From a checkpoint of a small mixture-of-experts model trained on Wikipedia: vocabulary 16384.
Below are experts of layer 4 (counted from 0) of a mixture-of-experts language model. Rows are named router (the router's row for the expert), gate (a neuron's input weights, with its number), up (a neuron's input weights, with its number) and show model dimensions 0-255. Each number is 50 + 10 x the weight over its row's rms, rounded and kept within 0 to 99.
Before each expert's rows: a language model's description of what the expert responds to. This comes from a sample of Wikipedia text that the model never trained on.

# expert 8
Description: Mid-word syllables. Short lowercase consonant-vowel pieces inside rare proper names and long words, such as Beau|j|olais, Barthol|om|ew, mid|w|ives, Kar|ag|andy.
router:64 50 41 49 37 46 64 39 33 63 55 43 49 55 43 60 44 37 48 49 43 54 61 42 54 65 35 57 62 57 63 50 36 49 46 56 35 54 44 54 54 41 65 42 68 47 55 60 44 60 60 44 50 51 41 57 37 43 47 67 40 53 36 41 50 34 55 42 58 64 47 48 49 61 58 58 46 60 29 70 47 49 51 56 62 65 55 41 49 62 44 55 50 55 46 48 47 42 37 37 53 51 53 52 31 36 41 56 35 60 59 51 59 49 58 46 49 44 54 49 54 65 20 30 77 45 47 52 39 37 31 59 44 52 44 59 43 47 47 57 54 51 39 55 52 41 69 53 65 54 44 50 42 44 40 54 30 47 53 60 21 60 33 57 37 56 52 54 26 42 54 55 36 35 54 51 33 48 49 46 29 46 35 37 53 49 43 55 46 58 58 58 39 62 51 46 49 65 53 42 60 34 66 44 53 53 65 55 73 31 40 24 49 43 44 51 51 45 41 42 53 22 60 56 55 55 52 48 44 48 55 50 69 46 62 56 46 65 36 40 50 52 43 47 61 54 62 44 43 61 72 48 52 40 49 51
gate0:40 54 34 40 64 40 49 54 40 46 62 43 48 51 33 52 36 41 58 47 51 27 67 60 51 52 77 49 73 42 47 57 41 45 41 49 51 62 48 62 39 56 49 58 50 47 37 71 26 47 58 43 50 40 32 49 47 43 62 45 52 57 35 48 41 37 36 49 43 53 60 58 54 62 37 40 55 55 39 44 53 50 56 42 41 71 45 54 50 44 53 45 51 51 37 44 40 49 54 48 34 23 38 36 53 46 72 63 44 58 53 40 37 61 49 46 51 49 56 56 55 50 35 64 55 59 44 36 63 31 55 47 33 56 64 53 57 34 44 58 57 27 54 46 57 51 43 39 47 24 49 69 54 54 56 48 54 39 50 41 45 68 48 27 46 34 43 39 42 56 53 60 54 44 59 53 63 53 37 41 40 44 45 58 56 36 41 52 48 58 50 43 54 45 60 47 56 40 47 42 52 60 54 37 55 44 35 34 38 55 40 51 46 31 28 54 47 49 63 64 47 44 50 62 48 54 55 41 43 41 42 63 44 51 60 52 43 59 49 54 77 45 67 52 57 41 59 59 36 46 37 43 30 36 42 69
up0:36 56 33 64 47 36 26 36 80 47 33 69 30 60 43 43 41 53 43 48 59 40 76 46 47 52 43 44 59 52 56 49 54 46 44 31 48 68 77 60 49 70 52 57 55 36 56 36 57 49 50 46 59 63 41 69 41 72 56 52 51 64 35 48 51 40 48 46 61 46 46 61 38 39 65 53 37 45 40 59 44 54 45 69 45 53 53 54 62 40 56 31 52 40 53 47 55 52 46 65 57 48 63 38 41 43 39 48 49 38 47 44 45 59 65 55 60 57 76 45 46 61 41 54 42 56 58 48 52 50 51 56 32 68 59 49 54 47 42 61 55 31 48 58 30 57 48 51 43 54 48 56 41 45 65 36 57 42 42 46 37 62 37 43 58 45 49 33 40 48 60 46 53 45 47 44 42 65 45 62 54 42 53 44 58 53 45 59 42 49 38 52 47 53 43 51 54 26 45 38 57 53 47 40 54 47 51 53 61 36 57 44 54 58 32 59 36 56 51 56 40 50 55 48 45 46 58 73 38 43 51 39 41 44 35 40 41 32 63 39 31 33 42 61 51 63 52 59 50 49 31 56 41 64 48 59
gate1:45 60 52 38 41 47 40 39 44 59 64 53 43 46 54 69 62 25 54 68 41 54 57 60 28 43 63 65 65 49 62 60 37 55 49 55 43 48 37 53 48 59 45 66 55 60 62 54 53 56 68 46 55 73 68 41 47 50 67 61 52 62 46 65 60 56 40 30 25 52 47 46 51 53 48 42 35 63 46 47 48 32 46 32 55 54 47 50 61 47 30 51 45 40 68 53 52 38 52 29 37 45 43 57 43 45 57 55 56 61 49 53 46 48 37 58 31 67 54 42 41 54 62 45 55 51 41 42 59 40 61 55 72 42 50 33 69 45 48 35 64 41 42 55 61 46 53 60 57 40 42 46 64 53 42 64 44 61 61 61 31 37 40 50 56 50 51 36 47 49 68 46 41 52 57 52 50 51 50 60 37 29 64 53 43 47 62 44 47 52 59 50 52 44 59 63 46 56 57 41 45 49 56 50 57 47 53 41 53 42 58 68 39 53 41 62 37 60 36 44 61 51 49 56 48 42 50 47 64 44 68 55 43 54 64 56 60 53 59 50 55 59 42 23 47 63 34 39 50 32 54 69 67 50 40 53
up1:57 56 48 58 56 35 68 44 33 53 51 65 59 54 48 63 61 47 44 41 45 47 43 69 50 62 56 41 65 55 30 40 58 36 52 61 45 50 57 38 61 63 50 50 48 61 57 36 43 30 62 48 46 42 43 32 35 62 53 65 53 53 47 56 72 64 59 28 73 37 62 36 53 55 52 50 49 65 48 45 44 55 47 59 48 40 44 28 42 48 66 52 51 51 46 55 64 39 54 54 66 41 54 71 54 52 58 37 50 34 34 37 65 60 63 52 39 43 64 57 39 48 42 56 46 51 66 51 43 50 49 71 52 38 39 64 48 54 51 42 55 49 48 43 39 50 58 71 53 51 59 50 16 56 37 43 45 54 53 49 62 58 54 38 51 32 57 47 47 60 47 25 45 50 55 47 48 52 57 39 36 44 43 63 30 55 49 40 28 52 42 46 41 55 46 48 61 43 47 65 40 60 58 55 65 61 42 62 52 40 57 53 48 55 51 46 43 58 53 55 28 49 50 51 46 48 37 45 56 59 43 51 44 44 57 59 59 34 28 46 49 48 58 44 49 52 26 66 47 64 29 57 36 58 48 48
gate2:66 59 39 43 51 58 57 58 27 40 29 49 51 40 55 50 50 59 51 61 44 38 42 38 70 43 48 47 53 47 42 42 58 57 39 66 43 53 55 50 45 54 58 39 51 44 63 37 37 60 44 46 54 56 48 43 53 44 29 51 65 46 54 67 48 64 49 42 43 32 51 54 56 48 48 45 51 55 45 54 53 42 34 53 36 55 42 63 31 58 40 37 50 49 31 41 54 53 43 51 43 46 66 58 71 43 26 54 50 67 38 46 52 63 27 50 59 54 56 52 35 36 59 49 34 50 54 52 42 43 66 47 30 51 53 83 34 44 55 58 35 40 62 47 62 36 63 58 68 45 40 55 41 58 63 41 54 49 60 57 47 45 55 40 73 57 41 45 53 60 35 50 41 53 47 68 48 52 63 35 67 45 45 37 42 59 38 49 49 52 54 56 34 64 44 49 38 48 67 31 51 45 54 35 44 67 42 33 44 46 52 61 63 48 43 35 52 39 50 60 52 54 42 48 35 62 54 58 53 43 53 68 52 45 58 62 54 53 61 42 67 36 36 58 55 49 39 28 53 70 49 41 45 53 50 56
up2:57 68 53 53 56 42 49 57 43 51 55 52 51 32 57 51 49 54 63 55 46 42 39 49 48 45 43 53 52 34 53 55 40 46 51 59 42 42 68 68 56 38 47 45 45 63 42 44 50 54 44 59 47 64 29 57 63 18 48 53 67 61 48 56 53 54 45 41 51 53 61 49 49 45 67 60 55 52 51 49 60 27 49 58 44 50 52 39 46 68 71 45 49 54 56 54 53 36 48 49 37 27 53 46 59 43 41 45 53 41 48 29 45 44 28 45 32 51 56 59 47 38 45 69 34 38 41 55 60 54 46 53 39 57 42 52 46 37 47 57 43 33 64 43 63 29 55 62 44 48 51 51 52 51 68 31 63 56 53 55 33 47 51 49 51 47 53 62 50 28 55 41 42 52 40 60 45 64 41 48 61 54 53 42 45 52 35 54 50 66 69 54 38 51 37 24 45 54 50 56 47 63 53 54 66 38 63 37 35 65 54 53 46 54 50 62 54 61 34 68 40 42 45 54 32 33 51 22 59 43 55 63 47 34 59 54 39 47 55 61 50 37 62 62 54 40 32 42 25 51 43 57 39 38 57 44
gate3:51 42 51 54 36 49 52 59 56 56 56 54 42 55 52 67 49 63 63 62 51 59 53 50 57 46 55 34 45 61 54 47 50 53 51 57 35 53 45 46 48 59 75 39 56 53 52 61 52 52 49 66 36 65 49 49 56 53 42 55 50 41 65 49 53 60 51 51 45 50 39 56 63 47 55 63 63 66 39 41 47 56 44 48 60 54 44 50 54 34 42 39 50 34 51 59 64 41 46 31 41 36 70 62 40 68 51 60 53 57 30 55 42 45 55 49 59 56 61 58 63 60 34 54 60 58 40 54 57 50 53 51 50 48 60 60 50 40 43 56 63 48 52 55 62 50 45 40 52 43 60 51 56 48 50 50 62 58 63 24 60 35 25 52 69 34 35 42 57 44 56 48 48 70 55 49 56 66 40 48 61 41 54 44 47 62 50 37 50 47 50 51 59 81 70 59 69 53 45 62 55 65 57 31 52 41 40 46 51 45 37 56 36 47 35 50 51 60 41 50 53 50 70 63 56 49 49 37 61 69 52 76 67 50 59 62 52 50 59 70 66 47 68 40 68 55 52 63 51 33 41 74 36 47 70 50
up3:47 36 36 44 52 57 56 54 58 47 50 49 49 54 49 41 58 62 55 17 30 61 53 40 46 54 46 66 41 62 63 24 59 53 55 60 53 39 57 58 51 55 41 55 50 52 61 56 42 40 60 55 44 62 44 45 54 44 50 48 47 52 42 38 53 49 61 36 15 48 58 70 51 66 36 54 57 39 66 53 54 49 42 47 60 64 51 45 40 44 58 44 48 48 63 47 39 51 63 46 57 55 50 46 42 50 28 68 40 62 40 35 51 40 38 49 41 48 48 53 52 68 42 34 50 50 41 33 37 64 50 70 45 48 54 42 34 54 58 63 50 42 53 43 59 48 44 55 49 55 62 51 68 49 48 56 51 43 36 47 44 44 38 46 49 63 60 43 47 49 48 48 65 47 60 48 26 59 56 40 60 71 49 52 72 45 47 36 48 62 57 62 48 57 38 29 62 48 49 43 45 68 43 44 42 47 40 58 57 51 45 59 34 41 51 28 59 64 41 51 39 39 65 42 50 65 46 35 25 57 49 67 60 38 65 49 67 52 39 57 47 42 50 39 63 30 54 50 63 61 63 41 60 36 55 46

# expert 7
Description: Biography citation punctuation. Closing ")." after the year in bibliography entries like "Brooks, Robert (1988)." plus sentence ends and connectors in biographies, such as "and his", "served as".
router:38 54 53 55 59 58 55 49 48 61 37 53 22 51 34 45 49 41 62 58 55 55 62 56 56 44 39 54 38 23 49 71 62 50 76 34 62 58 51 47 46 51 47 38 46 58 48 46 55 46 44 56 49 57 53 63 63 56 44 52 58 48 43 61 30 53 43 71 48 35 56 49 41 46 41 48 50 47 50 30 37 54 51 52 44 34 49 60 57 26 51 53 46 43 52 43 28 59 46 39 42 54 47 54 57 43 41 52 36 23 47 39 57 53 30 39 53 56 57 71 49 48 67 55 35 52 48 48 39 61 37 52 27 37 51 57 46 44 41 49 35 48 55 66 52 47 43 38 65 54 41 52 59 47 54 45 57 44 50 60 55 64 55 56 48 37 44 53 52 45 51 58 58 65 51 42 54 53 43 62 51 63 25 48 57 63 38 44 42 52 40 41 53 48 50 43 29 55 64 54 46 47 62 41 55 61 37 39 69 42 54 56 70 53 62 65 56 30 44 53 66 56 36 59 48 42 40 75 32 49 55 57 57 61 64 41 37 60 53 35 37 52 56 51 57 48 64 43 43 38 49 51 50 27 48 39
gate3:40 38 45 49 45 57 59 50 41 51 40 60 71 54 51 53 43 50 49 54 64 42 59 53 65 69 52 49 52 46 45 53 64 55 46 57 62 51 53 65 56 59 51 60 51 36 47 54 54 62 47 62 44 60 69 66 44 29 47 52 42 47 43 56 47 44 52 55 55 48 48 51 52 39 62 54 54 49 48 50 52 52 57 32 55 90 43 44 60 45 63 43 38 57 46 48 42 47 51 53 30 53 43 41 47 42 44 52 54 54 67 36 59 45 53 48 56 40 49 35 54 32 64 53 41 49 35 70 55 45 55 60 60 45 46 58 48 50 52 33 51 38 56 58 60 58 57 47 44 42 62 57 60 73 40 49 54 38 63 54 38 40 48 58 49 43 61 28 61 57 66 32 48 59 28 46 51 47 43 49 60 31 68 55 60 27 52 50 46 40 50 49 47 35 35 73 56 41 33 41 47 75 57 46 54 51 39 48 30 57 64 55 52 31 35 50 38 60 53 47 35 54 52 39 50 49 64 48 62 42 35 41 36 51 45 61 55 74 42 54 61 38 56 40 53 33 63 38 32 48 50 51 46 67 37 36
up3:53 53 47 46 65 29 58 70 54 57 46 41 44 45 45 54 47 53 41 44 40 36 39 48 55 36 46 60 55 55 37 55 40 52 45 42 39 47 42 52 61 32 33 65 53 48 49 63 41 56 48 35 54 57 52 50 47 75 40 54 39 40 71 38 49 47 52 50 45 51 57 69 39 64 55 64 42 47 59 55 61 39 57 59 70 32 46 51 41 47 51 34 59 49 50 35 75 43 62 39 48 53 66 29 73 45 64 49 29 57 55 55 46 56 57 48 36 51 40 36 49 51 41 44 55 80 54 30 59 52 56 62 32 53 55 43 30 41 61 48 34 50 56 63 35 44 42 57 61 57 48 44 47 44 67 55 50 66 52 50 56 61 56 60 56 48 55 47 44 45 39 57 56 49 57 46 45 57 44 47 59 58 38 42 33 65 66 62 48 55 27 48 44 54 51 54 58 53 46 49 47 43 36 64 74 45 47 48 66 42 48 45 36 52 61 43 62 40 36 38 52 43 46 57 60 68 33 39 39 57 42 63 42 40 50 51 47 54 63 61 35 53 31 51 45 53 38 37 40 52 61 68 42 38 55 60
gate4:56 54 50 48 45 56 45 60 44 55 64 60 42 33 52 36 64 46 50 54 53 57 52 39 45 56 41 41 43 60 33 62 42 35 40 59 64 49 50 45 32 58 59 67 50 51 55 48 67 45 83 54 63 44 59 52 59 52 32 55 68 56 40 49 58 40 49 48 59 58 48 49 42 46 60 46 52 49 49 43 45 65 56 54 42 67 42 43 75 67 46 63 50 68 64 37 58 48 46 52 41 41 60 42 36 67 43 47 50 48 47 46 60 45 45 46 51 73 36 50 47 44 55 54 47 53 39 49 55 51 54 53 42 43 48 44 53 37 57 33 70 66 54 48 46 54 45 64 60 22 55 57 43 40 78 35 84 53 41 47 60 45 65 45 44 64 54 45 66 45 54 43 53 48 64 51 54 40 42 32 62 54 53 70 63 61 36 31 35 69 42 48 41 61 48 46 55 59 43 63 60 44 59 48 69 49 58 33 55 37 46 47 51 54 30 60 58 46 73 52 51 37 59 48 68 56 50 45 62 53 60 53 47 31 47 44 47 61 41 47 52 44 57 42 42 42 52 42 49 38 35 52 55 50 53 54
up4:52 42 54 53 64 64 42 42 33 54 53 58 45 56 44 60 34 52 63 46 58 55 56 47 52 44 37 40 56 56 62 52 41 49 43 49 46 42 41 41 49 42 64 37 33 52 53 39 50 38 53 60 68 65 70 50 39 44 47 51 56 65 39 42 59 73 53 40 43 60 52 35 65 52 50 42 55 53 50 52 53 30 37 54 34 47 50 51 51 48 26 47 47 40 53 69 52 60 33 68 53 51 56 34 50 47 47 35 51 39 41 47 76 50 52 47 49 70 46 46 59 33 63 44 58 38 50 58 36 41 45 42 53 26 55 38 71 51 38 57 55 59 49 48 54 44 50 57 42 51 70 50 36 33 47 23 67 55 56 46 68 38 52 56 38 48 42 44 66 55 70 52 39 26 48 47 48 42 48 44 52 48 51 48 48 34 43 42 46 53 65 33 51 56 46 53 57 44 55 54 55 67 52 39 75 43 52 63 56 43 39 46 50 38 40 44 54 49 52 47 46 54 50 43 41 41 61 55 55 36 47 36 51 50 31 32 57 70 51 34 39 64 66 57 39 45 42 70 46 51 38 48 31 37 51 39
gate5:40 44 53 32 39 52 41 45 47 53 44 54 56 42 34 40 63 46 39 51 59 45 50 46 47 55 56 59 40 48 56 57 62 32 52 56 49 52 38 34 42 56 45 59 43 50 43 49 42 57 59 61 34 48 38 60 51 61 59 37 36 57 56 43 48 59 56 31 64 53 49 49 47 33 47 48 48 52 63 38 44 66 45 53 56 56 47 59 54 76 48 50 53 27 48 41 33 57 49 56 59 63 43 62 45 64 34 43 45 53 45 39 66 49 51 60 37 39 58 55 52 66 60 40 50 53 53 42 50 66 38 38 49 59 66 44 50 41 52 51 49 42 56 60 45 37 39 54 62 43 48 60 69 55 42 60 69 21 45 62 54 44 66 56 19 29 55 49 60 46 72 52 40 50 51 65 63 53 39 46 43 59 35 53 53 60 54 40 43 51 35 51 61 56 39 55 41 49 50 43 21 53 51 53 28 47 64 43 64 47 45 74 60 40 50 50 54 49 31 51 44 47 34 40 58 42 55 55 54 43 29 57 57 29 38 31 46 51 51 53 69 30 56 48 46 35 57 49 68 41 58 58 57 52 41 52
up5:40 59 44 44 49 72 59 60 54 63 53 68 55 61 60 25 51 48 65 59 59 44 39 35 47 39 55 44 45 38 51 57 52 36 58 39 65 38 59 53 55 57 52 60 47 59 47 66 31 36 65 40 60 46 61 41 54 57 43 63 40 58 36 61 53 48 58 43 48 45 46 69 28 58 45 47 33 44 34 62 57 61 49 48 48 26 49 50 49 57 59 51 52 35 60 63 55 59 44 48 43 39 56 49 53 31 49 54 49 50 32 47 49 61 66 41 83 55 42 58 44 45 64 61 55 57 38 56 66 51 60 49 61 52 44 58 52 36 50 38 53 50 44 61 30 70 59 56 47 35 35 30 57 44 43 58 49 46 60 58 50 50 45 29 65 55 54 66 58 63 48 22 33 46 45 60 58 66 44 42 61 56 47 51 26 36 33 46 45 46 43 38 54 51 49 37 47 67 55 46 58 52 59 41 40 46 62 47 42 54 53 36 45 52 45 37 39 44 50 41 61 58 64 57 71 43 36 54 39 43 46 55 53 48 64 47 59 54 49 29 60 44 47 44 47 58 46 45 49 56 62 51 43 46 48 46
gate6:44 58 45 56 42 45 40 49 77 40 57 50 44 56 48 50 30 29 59 46 54 54 41 44 55 63 36 47 65 59 49 24 42 47 46 56 56 54 52 49 60 46 57 59 55 60 48 59 52 41 58 41 38 78 48 45 56 51 43 55 63 34 65 53 45 47 59 68 59 58 56 52 44 48 47 44 61 63 65 55 30 55 47 43 42 49 63 58 42 51 54 54 48 40 48 57 54 42 52 32 44 43 19 44 65 56 67 58 56 40 44 36 49 57 31 63 54 49 49 46 48 52 53 41 64 48 52 63 51 59 44 49 49 47 56 60 45 50 43 38 38 60 48 37 46 53 79 43 73 44 60 55 25 62 48 68 61 50 54 58 43 44 58 48 52 46 41 39 50 47 47 52 38 59 42 47 49 39 49 46 34 49 64 57 47 44 34 63 27 57 32 74 44 46 51 28 41 55 66 75 37 64 44 50 59 63 61 54 52 42 66 30 46 39 44 34 45 47 53 49 48 39 49 49 33 50 49 53 56 45 50 47 49 65 56 52 39 44 49 55 56 64 51 50 61 46 47 50 42 50 70 52 70 43 75 45
up6:58 58 32 52 33 54 51 63 46 58 46 42 56 56 48 35 61 47 50 59 50 48 57 30 47 50 54 52 35 50 56 47 50 40 44 47 62 44 62 42 41 41 48 54 51 59 37 29 32 53 53 45 60 35 53 67 58 45 69 63 49 31 39 40 50 57 66 57 40 31 41 40 51 46 64 51 42 50 33 57 42 46 47 59 74 42 46 46 79 58 62 55 45 62 42 56 43 53 51 36 53 43 59 52 55 55 45 43 50 53 45 44 58 63 41 45 53 72 39 51 57 45 37 40 31 46 40 48 41 58 49 27 70 50 48 57 42 39 52 38 41 48 60 54 68 56 51 49 42 40 45 49 35 41 47 39 56 44 67 35 53 58 52 31 41 44 54 36 55 61 47 57 37 53 66 69 65 52 55 50 41 50 37 50 59 68 48 32 56 62 51 48 63 43 38 44 41 33 67 49 39 35 39 42 43 34 53 45 53 70 58 36 54 46 51 39 54 49 50 49 39 41 49 61 62 55 29 78 48 62 54 62 55 44 40 28 55 38 51 53 50 34 59 43 61 39 46 45 62 54 54 50 63 62 48 66

# expert 14
Description: Name-initial syllables. Early syllables of foreign personal surnames and place names right after a capital, such as K|ow|alska, K|ling, Wol|ff, Dun|ne.
router:54 70 60 47 61 42 46 48 43 43 51 66 40 44 59 42 37 59 30 71 73 39 33 58 48 55 46 46 66 33 57 63 39 57 42 52 35 55 53 52 59 63 47 65 48 62 65 69 48 54 40 38 51 65 44 49 56 61 74 45 60 50 56 50 67 65 52 48 47 29 48 46 57 43 47 47 48 54 43 48 45 58 60 64 53 41 45 55 46 54 55 45 48 51 51 44 60 55 42 64 47 52 47 58 61 58 63 49 54 48 48 40 56 36 45 50 62 51 53 59 28 39 43 66 41 50 50 59 54 40 53 60 34 50 55 68 53 51 52 41 43 45 48 56 36 49 55 69 57 56 41 49 39 27 38 42 53 49 40 56 40 50 51 22 63 34 39 63 65 53 34 38 51 54 34 60 47 56 49 35 49 48 54 68 30 69 49 61 57 54 40 51 42 35 50 51 52 47 30 55 45 47 45 43 70 39 46 40 59 69 49 41 39 47 41 39 62 44 41 59 39 53 59 55 29 45 44 50 48 61 46 32 44 44 42 57 53 50 71 40 60 58 40 63 44 42 42 55 54 49 24 69 37 67 56 57
gate0:53 38 77 65 49 47 52 41 62 46 46 46 50 64 40 34 38 43 51 59 46 52 35 49 48 64 42 61 69 41 41 50 60 58 43 63 59 53 65 42 48 69 62 42 59 56 37 49 48 57 46 51 42 39 47 44 42 50 61 45 35 55 32 57 53 47 60 38 56 55 43 53 60 52 41 41 54 52 59 43 37 53 39 43 54 44 61 46 52 54 61 45 50 63 22 53 45 36 58 46 65 67 57 52 68 47 58 45 66 51 40 37 57 40 43 49 58 42 37 35 44 47 56 45 53 40 56 63 32 45 37 21 50 33 55 44 53 38 48 74 40 51 60 55 42 50 54 45 55 66 63 37 74 42 50 27 53 39 55 53 41 59 50 59 58 51 46 55 52 45 34 47 38 47 49 68 44 45 60 49 37 20 67 64 56 42 57 57 52 46 50 54 58 50 43 41 54 52 43 44 37 50 23 54 51 39 56 32 64 39 60 50 58 67 43 16 44 54 48 57 44 32 43 65 44 47 47 61 55 43 49 42 54 54 56 48 48 32 72 43 47 50 51 57 45 59 63 51 39 52 53 40 50 60 44 58
up0:52 65 37 51 51 51 32 61 52 69 39 54 77 49 65 51 55 75 37 65 53 44 41 62 41 34 61 53 57 47 52 67 54 33 50 37 46 44 48 58 58 47 28 45 47 53 57 53 31 59 47 55 48 33 42 66 39 40 52 52 55 62 51 39 56 51 40 44 50 60 53 58 44 51 63 67 48 51 30 49 40 44 49 55 54 45 64 61 46 48 43 58 56 44 48 57 56 43 42 46 51 43 49 42 49 52 44 43 35 44 54 57 53 63 50 44 42 71 60 42 67 42 60 32 47 57 41 59 51 53 63 47 59 41 60 49 41 47 47 41 58 49 48 60 50 58 43 52 47 62 45 54 42 61 40 64 53 48 51 51 56 58 39 45 66 61 62 36 43 51 57 57 44 36 45 47 52 48 33 56 60 44 50 40 43 61 26 59 41 60 51 52 37 59 69 66 37 56 65 46 45 46 34 31 60 52 34 51 61 44 58 61 30 46 55 76 41 64 37 63 24 49 73 58 54 46 54 35 50 50 53 57 55 48 38 80 49 37 59 40 57 63 49 77 50 46 43 36 53 43 52 34 48 55 40 54
gate1:48 52 59 61 53 49 81 43 66 45 61 39 60 55 35 44 52 37 47 54 54 40 55 52 48 49 51 38 56 36 64 42 54 36 41 62 58 68 63 45 59 47 41 39 65 39 41 45 53 45 58 55 57 55 43 31 33 54 58 37 55 39 56 54 65 45 65 55 42 41 46 45 51 38 46 42 52 46 55 52 69 57 45 47 45 48 66 41 46 64 53 35 54 46 57 49 61 71 54 49 38 39 38 49 68 75 47 56 60 32 58 55 58 41 65 37 49 33 48 65 44 41 49 63 58 47 70 37 39 55 45 56 48 50 52 62 32 60 26 58 63 45 54 55 40 42 50 63 38 43 62 60 46 52 56 41 59 56 37 45 46 56 49 46 60 48 64 43 43 65 48 14 42 45 49 52 37 52 39 28 47 59 53 48 45 47 52 51 42 55 44 59 50 55 61 61 66 38 44 39 42 48 50 60 63 38 28 29 55 58 49 52 39 28 43 33 39 70 57 44 60 39 36 41 50 51 53 47 59 52 47 57 37 29 65 52 59 44 63 42 43 54 53 65 47 52 37 55 58 52 43 42 48 51 60 53
up1:37 50 60 53 28 45 44 55 63 54 36 56 32 63 63 52 45 51 49 55 52 48 45 48 44 56 52 53 50 56 50 54 56 35 53 51 52 41 58 74 51 31 40 49 61 43 54 63 70 54 32 43 29 56 61 61 47 46 45 69 47 47 47 67 48 81 51 41 51 52 51 79 42 49 59 55 43 52 59 55 31 46 53 53 63 43 46 49 46 59 50 71 76 50 38 44 54 46 52 59 67 64 48 45 57 50 47 35 49 63 60 39 44 57 67 35 52 55 49 32 51 40 44 50 42 42 45 51 42 66 49 55 64 31 48 44 52 41 62 65 63 61 57 27 41 30 38 54 44 57 29 43 38 60 65 45 42 42 59 34 51 33 47 54 59 47 49 42 58 51 46 42 47 64 49 45 40 35 47 44 55 48 59 36 46 60 42 43 52 53 44 43 35 52 51 64 38 49 48 61 49 69 49 51 34 59 59 49 56 51 63 68 33 39 50 42 67 51 57 38 58 40 67 40 37 31 42 68 46 29 44 57 52 47 49 35 49 53 44 44 57 52 49 53 44 50 57 39 54 44 49 41 29 34 45 53
gate2:44 65 61 40 68 43 53 49 56 41 62 41 53 49 36 47 41 51 57 48 46 59 57 49 49 57 68 45 64 33 54 55 59 41 37 54 54 52 42 60 63 62 62 44 55 51 31 50 52 57 42 43 51 38 40 54 54 50 43 59 49 57 68 36 50 54 39 36 50 55 54 65 41 56 34 48 44 56 54 43 47 47 43 60 48 60 51 48 36 57 46 42 50 53 60 55 54 51 52 50 52 45 64 63 66 62 67 55 46 47 34 62 56 51 35 47 47 51 55 36 49 55 59 51 28 42 68 31 67 62 54 60 44 52 44 43 54 51 31 37 56 44 58 55 60 38 39 29 61 68 56 52 50 62 50 61 46 46 23 51 41 49 48 39 48 44 43 67 53 62 42 36 48 36 63 66 41 68 55 40 53 51 58 41 50 42 66 50 40 44 60 57 29 58 51 52 52 70 49 65 64 31 50 38 38 28 47 55 46 58 55 54 52 64 49 35 45 53 31 33 56 42 44 54 54 53 41 54 28 57 43 49 26 45 48 49 57 65 63 59 55 46 65 32 41 56 49 28 56 69 62 67 60 59 29 61
up2:47 45 60 61 54 38 43 50 53 48 46 60 67 59 54 31 37 43 46 47 57 54 52 56 30 46 29 54 45 43 38 47 71 42 54 39 64 57 54 34 60 65 54 47 40 39 49 47 47 70 42 53 71 39 50 45 48 55 47 55 42 41 59 35 64 54 64 40 44 64 60 53 40 52 48 48 59 31 54 47 36 55 35 52 41 52 49 55 65 42 33 47 57 44 73 60 46 40 36 53 51 43 45 36 68 68 31 46 60 26 45 54 45 36 44 63 54 45 47 59 50 33 59 68 40 62 43 44 43 46 60 52 57 49 46 45 54 70 37 30 50 52 56 59 47 38 48 54 56 57 40 42 44 51 55 49 44 64 46 60 46 55 52 49 42 57 56 39 38 52 41 62 53 51 32 34 49 57 57 43 64 59 52 57 55 56 43 70 37 35 44 57 42 71 46 53 63 53 42 71 56 45 69 68 53 53 35 56 48 60 44 69 50 54 36 56 39 53 37 71 52 60 47 54 52 50 45 78 50 49 56 49 55 46 49 64 65 49 62 47 52 65 36 36 59 50 41 30 61 31 40 58 60 42 38 40
gate3:37 45 55 42 56 48 38 41 45 41 59 46 56 52 60 36 34 40 57 40 47 36 46 51 41 62 33 56 48 46 58 51 68 43 45 59 60 48 64 56 55 46 39 55 55 61 53 56 57 68 60 46 54 53 66 55 56 43 55 44 38 66 44 67 42 57 62 51 70 41 44 27 54 47 61 47 60 27 59 48 55 47 36 38 54 60 50 38 46 50 54 36 50 44 20 47 42 79 51 52 47 47 48 55 40 46 56 35 39 32 74 31 47 57 46 47 51 40 45 43 47 50 55 35 32 52 51 58 56 42 28 36 38 55 48 53 46 46 45 62 41 36 54 47 40 69 53 46 63 61 45 45 57 39 70 42 62 59 57 53 60 52 59 51 69 71 46 68 49 62 39 48 35 51 59 45 44 43 51 55 47 54 57 54 47 48 64 53 53 53 59 42 56 62 48 49 42 56 60 36 66 64 44 60 39 42 41 70 40 41 72 63 60 56 35 41 52 43 33 58 62 44 46 49 47 45 60 58 51 51 33 48 47 51 69 53 64 42 50 54 50 47 54 55 51 70 37 69 52 45 69 66 61 49 47 34
up3:52 43 42 46 44 55 38 50 51 33 46 36 55 42 62 42 48 49 56 59 58 48 30 55 49 48 28 44 44 26 60 37 46 46 55 52 58 54 42 61 34 32 55 61 32 33 44 50 54 57 38 63 64 40 37 60 70 50 37 49 48 53 62 75 45 54 47 59 57 34 60 27 41 50 56 42 65 47 46 58 50 32 57 53 56 52 53 58 56 38 31 50 46 52 42 59 44 40 51 45 41 44 50 42 37 55 71 43 61 62 54 52 52 39 54 56 50 56 42 76 49 44 65 48 48 46 52 66 64 35 55 47 64 51 51 58 35 51 69 53 51 67 55 50 69 45 35 41 46 61 51 52 39 45 51 45 53 45 44 43 64 47 60 71 50 61 35 48 47 62 40 39 57 33 43 27 40 46 45 45 36 47 52 53 49 60 47 43 57 65 47 61 44 49 57 42 33 33 62 44 58 52 26 43 50 66 53 47 46 47 67 85 58 51 48 49 56 43 56 33 48 75 46 54 47 49 52 53 39 57 49 47 49 51 61 51 65 51 32 61 54 63 51 49 61 48 51 58 40 72 41 48 41 38 59 50